config = dict(
    n_layer=8,
    d_expert=224,
    activation='gelu',
    router_score='sigmoid',
    routed_scale=2.5,
    n_groups=8,
    init_std_router=0.0244,
    vocab_size=10839,
    tie_embeddings=True,
    dataset='wikipedia_en',
)
Below are experts of layer 3 (counted from 0) of a mixture-of-experts language model. Rows are named router (the router's row for the expert), up (a neuron's input weights, with its number), down (a neuron's output weights, with its number) and show model dimensions 384-575. Each number is 128 + 32 x the weight over its row's rms, rounded and kept within 0 to 255. Numbers have three digits each.
Before each expert's rows: "comes before" lists some tokens at least twice as common just after its tokens as in all text; "gets" lists some tokens that make up at least twice as much of what it gets as of all text. This comes from a sample of Wikipedia text that the model never trained on. Tokens count by the router's weight.

# expert 71
comes before: " the", " a", " to", " that", " by", " in"
gets: " with", " as", " to", "==", " had", " has"
router:078096060141116129145060184141133133108119164176113135190092090109103131133157146089146109123132129162097155137124150139150113153082101115143156134127093140124147120168117083134156151125134101182082165182150154150113054125161139174145170137131175144099137202095126120153070085099118170108126134150167113110119105116134173144124173066137064108096082118142091146080119128123080207122101158077162094162087170114140115135100110096118178098138078127168138092122069079107131118090054092107147123176098193137144124041157106101074127117130171123126114092107133112108093143115096121128
up2:121128090124165135148080114113159139112104093100102175113154180128097156157156137133074078071076102063111173128102114126181114170096115141079109138101162159132133060114153108153093119150112150169105098135166129053172209062121138093135158095170140115058126122079108166139096105146108165131108162122128110120126074121128162148133145133103138152153147093092140105122106176103091125137122102070186096118129072143066113173133127097112097108146099123082107155130201117125126149119117107108101119208173141127124156106138148103130083083134127148200092121108151197120138115153145112074
down2:123131114062142111120141149153148107075111112133112126231152094139117159122145142090114150127145153150138129095159082109101136161150138117147101115125141141121159102114083131138095144181176114164116125110150104117113100118079126100116126175086096166118112127094130128124057095162126078117173169203092093085197157113154102098160131110141103139094119171153116151134179108093093156165168152110134113152111110114109123067052107130112107155114125079155076059110181121149089113093160145129114134143122129060167107191085117098133080172087073078125157135138117086159076149125062158165

# expert 5
comes before: " ", " the", " and", " a", "0", " which"
gets: ",", " and", "),", " with", " of", " to"
router:140104090161125109075071107129086118086112128152138124165184105140135088144149137131156150130157109136052095138120087154172058094076151191141071178095125117207159188134092147069096175120165172075083156148043081122093089116132184110163184100168084151170128161099163089081070105087094114106136151121113132190126112127165179125094129139184123150164123138106082132132159120081093141133123170089106147148122079077100103163144089074084136146174143114129102074153131137133172125144141149104143060183192165117150166139108109158173128125031097076132165044141128136113081049118153184172
up0:124166183123092115130114115145134111125142128119141113136154142138174086074090106086194128109142155168174165088123122164179160210101094173147174136159073119152085126142074063121095068130124118167095124129119066082150098144036078100091137099126111160102145129093120120125118146149101109153157172175064089151090123170131134086103143158142060103124097136103131113059061068108177118093100157114037102163122142134151094144135137155108169124135146136105127142103121143069114121108141158126122092153081141138185126173099135128188098152155125116203138054105139154116145154112100098110
down0:138092116103117108156197135184121072130115121114123151118109156153115150122116137148112105157128136109140122086174051098126104182125134183138161118165168105125207144153097138110084091167079172086131129113167113200135161151135106161200041147189159124142143110122118105146104147068078158091071118107103136096130172074076078099147143098121177088138125071041110172083137134160070166144140126151190162158156126113111179155116084166156103135098134149146166119101107083157180134078182127087119179141097115184100113159169132163158187128134137159153181107139119144091135113127117084112

# expert 38
comes before: " |", ".", "–", "th", " |\n", "1"
gets: " ", "1", "2", "3", "10", "s"
router:140154139121112122069134160143111128179123091172152140100207148121091150187104077141164209098152173118129062099072080141103115087151095158104168149125114156094156199149162119052141133093090158075106078117111085166083149123154149152113152111188164103092106167104107116102185141171063155154122179125058108146119101066194135116125152177104111115128104092124105089129169098156151139143106122170129108111090127122164059146148086114052177136136151064161159112170123084130118181122111081111114134151134170151086112128135123146116119115115173216127077117097063186103088115062060154147
up2:127115105098169095180072107088115112096149128149166094113108157127095110139079153136152163143100166165156133145148184086157123129135137079113098122154138145133158113153089129141160121044149153143057143098108139173115103117131116132108072142100118096105099192131128143129192100193092134157108168116105159118092140126182158161095202173087160125118156117145134101161121125171092122100099110098108134105153174115203158152121153104101152130148129156133101160146165140167112207116122159172172133065174143140128155153131123151127110170126121094092167121159180183099181113173142119127
down2:155087133130145119141111173140159052103109166071070107169111142127088144135118147134120118168122125102039116164183109113127096103097150144121155138113162150109112100153116085142181127175143143150157141101101133055101125178183063107192138086128089116111136165164135137126154147184115109108134115035148165118144127155119140160114084177154173153139183121164118082153119157187134157141108175144124116168071131105128132123183123136081167121138117136124138148105089082079144160025154130188074113077188210191094111151094086112163173093117136158087119072149097032073169142117076123121

# expert 50
comes before: "201", "200", "1", "2", "3", "202"
gets: " ", "201", "200", "202", "199", "197"
router:081126093132171113136095153118106123085127098126121114145151170129143079177076157138073173185122214087153075111088160076167140100078105093073131110143114115136160176109081122103121131108138048111140112155178157137142151087100146107131173182129079088132138086092182119190119148120131189103154132102148147154095120166097211122107172098126114181146116103116096145117116119136177109136082103139167121110136000149085134052134159131155130110116095139116128185149061107088159114117157149125133128147119204160095090141155118065084115160155115147168171097163080128140125137153079180147
up2:096093120081117159105130137123130132158124122139138168157145091180140155086169157112195088108086178121190118142112106115143134161078060155125187099114158128127122139113066139075094165176146068169165126131108172149096101138101107061164086128118099109085127117113183034122128098167080107169113093090118096126169097117118202201151167097115092123155082138110118169098093167113099167167149167127125113078149095131182156121047145116183148090164100094132100153119198156098111099122090188184143120112128098153095158173181106020162146070128151095166149123148201104123117084154072158075
down2:131165157092055062160126110161153132168136153116158088144127143074123125164141116110090158105093151129152125143102126205117121143167178095109179118107175163103178151161157157132185150091135227064113145148153110167101175107122077045159160183138159139154074124123123128129162061109087135123133067122184106107130153150098160120102164166173142198123185151102120097073144113067174179173124135147142112125101194164146133080152121139110130101124119108159168121129069104133156144143094130096173116151179120099117147136110181142099119126123154118128166088109106111133074139110084133114

# expert 46
comes before: " the", " a", " and", " which", " but", " be"
gets: " in", ",", " to", " of", " at", " for"
router:076090077111097091077185063150199098101128157185107196114147057172113111184143132148117144127101150137142148166179168153103133165091124102051176123079161090062082087114099131086143139072155133096147131167128124149124084070139175132122147154160162136157133179117152128107122130112072140152166132105118124083121107098077065148152128133071161152124116121125129140145137148109084150080122127115091092098113115118167146119135101096147124169156153138122116083084072114116115128108110105093165138137123162078123123146124159153160161128126125145152171111128147119145117154140147115138
up0:113122090176116081077092138124115136150165149141142197161160147128075049148168160172133075153125136102144143126131126064110072144128095138101129145121112133103104093124186109153118135154189123087063107135151121096127186116105160154153194084075087130113109094154054122169079131109168143151147189104158134134082154121137104134074078116128173047120168150150065140059065120123148132106123146035131035136116173165108137133156156139106138107142153069129152163148117156170156094128154091152125178150134117098136126195115117114157125128111106112139104161117134103145131105068068073063
down0:088132121177141130145099108148147108177117173159144110132113180097059045113127154171086134100149113156089166132144128165121158093139133154164083156114076112134121147147122101153114108201153155148113146157131155111084117150161083150166094188062126126132144126151161060090176115149122038193109098147081097083138105099106103100134086131143088146136173118120145106109144154145133135077136130103131093089098155137156048089134130146108129169130111100122117193160110089153130127100157148158060138104131198081108106196077095099124107150140115130157116133128103071083105084119166120113

# expert 32
comes before: " |", ".", "0", "1", "8", "5"
gets: " ", "4", "3", "5", " \"", "."
router:128161124183117091115092174147153086161148138117142104151091136105148187081124152088123100196091093130113142094107175142163163100114148107155130131071107129092111152122084176118158131091179184127165168136149106124143062192130115125126165126124080167157172139154070125129143159140126115071159107149131123114206082084118116123127102090140134098117100174082091106135180107109173123103097128092092170071066120179153137119141078044085106183126196094159154114145101149113158089087162099080136148145121179157147116113127128120130087097157122166062144138146159098091167111144130130125
up3:123129128121141163085124127136149102135164137109089181077081112074099106112150171155143104127149130130209121136122182079161139130145146140094141120142199095134132157133077153122160092094132134144108105134167156080163103122169074088127087163127123147123172104116120137116153175144149139138115151182136088090130177147155112161115124140087151136103141121124100174131098112165121196096121226130171087097126112118133122115096094133066173114084182137085130121122142079155154104190085105133162139141146124082167083189118090121137142171071131072096129062187142105179126083146130108074
down3:181145156128167126111082187106151155084166122152137166151154164164133133145078198032151085059041090102104123177168097098137137113157057102174130168133100113096055150128096142116122152131166139166124145132128116141171157150115112080093068127146111102154166114119120130108115135121148107176091122138124116072128092083118099154125155140161175125139098173174144126086102156155089138142096131108183120138109150106105146128112054137138101178137151131177134122087087115146106095123092116122133117143135236211143139131150148086134101163104130129138132172131137187170154141111099144105

# expert 79
comes before: " the", " by", " a", " to", " in", " been"
gets: " of", " that", "p", " had", " has", " which"
router:123164129126140102103078101185110147118145149189146118100117154161144152140111085080046122149126049181086122151156138114147185127116045100104127186085105161111145125092099105161111138120101152120083053159143112114126139106113113120096158026150168101166151155104165081141139073157141085160123140130156146135164125114112110089136086138139041115169096144099159146135115159116146124068101134147106134178081108101194083112164112149078148178171116135126139150095111100118112150164096118128149138130113061092130129072155138120114111104134184151111180098142128113106102151108144152164
up0:153093151144090141178169129181115192101121122119126115144154181164118093151068187132093125092106102165097089130100092144175152111139108123146092174154129123158121126135144150150174071143097102123122094172156138098077154084105144115047096137074164081141138106090130114137124120149182177176062120146155175119105107137141066122057133131144143134089140111158159119113104111177150138095149059107133152152157140106109079112167094145087142157129102141129081164070147166115085184112106150058099193126084095108154155142089131122095093142095188160150097125099143128190094149115100137090
down0:159088139117111127103185130114129153139090103130130111110162115076169051125159118159090170104176083141125149148157166129170131084118129179142108156134144147150102151154129199137130144119126139128161157160153118152097136171115172050145101129153082126130116079081135124096123146163140136077050118123125079061144144121086151124154115173082116199124130088189103153172048145143175164139092168175187132061126174163092148098079137136149103125145157146106157201142177136130099148147113134124095179109153104103166109097112114106180126088125140122149145144160082075107145162148151081118

# expert 22
comes before: " The", " the", " and", " he", " He", " but"
gets: ",", " and", ".", " that", " or", " but"
router:162137093097078117063108107114114121145119117157115163108157113107185129142094176115160120129117102124103178134184147144097107103073214142109123067082110093135112145136182146103100116164126133130091167138120155164164091174191093131113190102119146103190150157112125104138104142081093127150104127101168146096106118142038122087177097132110114119143104159135136117108139121174158147133115147174106115076111110042118091123082127126099128145185136111215100107134106124132118093138098152049106115173141084145137093126094102112134073168185144136188145140116158087075091083086172129165
up0:128111154124154078128110068085091154099144131110164119086176152173098087150232147145121085119123174154104114127132078090125071125115173171179136131146112137110159194153142151161082175144115100084146072122122177131107161122084118188112150129081161103087094128180106082168102125119139138177114162121111109081112089035098103127195115095108107124085156117145154120169071098173116144153170118129109120111088106126137096120074118152135150108162112087104168139107089056113105163085110122073141131104139131238076139101135147132068151181114119206133177194139127165122140119125170151144
down0:153122103084119145175134156135103123166140128148178130113143139136105131080056149093155119126160146085123101107179106148122117072122176130152152151079130161120126098140084113136140163073106129185089103142092111095115085147086129107158130064134108117072087110163170171129133132139122131098130070220188152154133087033137108103145119153091100143172178116155117117100175146139145163121055163109153149116142096186157132164194157124120142122091139142115129129111118110086113114123080091145160120148105126190130156163156111120152136137097108119099084104125124117106161109155107085149

# expert 4
comes before: " of", " the", ",", " in", " to", " and"
gets: " of", "ing", "d", "f", "ed", "s"
router:156164130142110118165125158125146159166117123235145125156166065093144169069126125105103158225094072176048079099171124164144133166135117094086188232130104114092106125132146189109130189148111132080155163124141157161103167107109196163118030077130136166145115122076158091153138142127108149155165091157181095113175094166150129143209120150135123131158115137098148116096112101134117154054092169154126168145177095149127139089156104151145125097210144136147151151075086159074120105120134112095116079107115146072114117101213124078164106131170157117152091151086071138144134122146143071130
up0:131168129135111164150115100069160120091099138129151087098080120118190138066151139142159149120129150090141124160185131147166117098133105151139148130123114136139195082139116143096152163131153081156172175084187155123115167068113154090154139166089037157165074105080100156124097151114148183084143184146165127113153183091208100134101146123151143181127181062099197114161133120089109196133097127122109209100174163196174138104121099101107109130172124114107046116178155129141084091121137196156090114096104117111133105106168153083125165086122146155075115095129128128114121037143111104155
down0:110148134138111110069142054159165182151195148093129096112070141168118125104101145128110140149223180117115115161109088127146097102118155159103132172123150150132134155114087081175143117093063128094126121143107134098069100143124135137113062118114144117128143073129122176115151096090104138110102080167209180143101060112133155096092172136124150120123133146086075143110101118108152157153151172104150157134094215179094156155097083089183151165102157117147108133179169100112097072135054117107113135202125126176069119131106097157136139133115155157134114159131110132146133085132093156139

# expert 17
comes before: "0", "2", "3", "1", "5", "4"
gets: " ", "201", "200", "–", "202", "199"
router:128190101079136142158085044160117130196134144092111145167097136137164113094151143140147143203131149117157193123111099062115145108138136100152145124126149162123042178109117164107114140151193132054114117175193007115105158141145160113137131088124082155087098075113151139113144139153140097080081104069143117137132133135083108179097145090128187140148124139092080156147128133100098170111088104131107159114144085167072112141175099111097168056143182090139152102213174122141089112104078129117074093158102186136158158128069151124162089114102103080146119125159114128158151148104115134096
up2:102169124159105136137130154155124153143104078128122179136190135149155129137147116136105082147132152112155178074157151113105140135144086075123141145113142095140084175130121137103156121117130095100104069040144104122114136102123097134115096144127134073072084108099166162149075091136106164128135146159133105129150133128103108137127138151141137160150093068102105081121056178119110187177175126206126113211079180117163182149154138067134104163205178133133106108118123096123109134129117129162113101143156169156148156180142161141099146167089094143196109091115126102142145111115160132168
down2:125130168111142110121132159100148147109192182114132106173158158228075087105077157141144113120074128092131120136157179099123102147112128106134191170176164103166137112148137121094097109115163113135117101095100130185136133112109131177077130141171118142126145107081132140101087124100072110186067119115169161151104107104120105102121103157174106156126099036135080090120185138153144141166124135135112162113079100144087132099180065143110113115154108041101128159096080116127167123222100182100165148157105135090167083140160119148114137102153153162134098119116081209178210112160130155204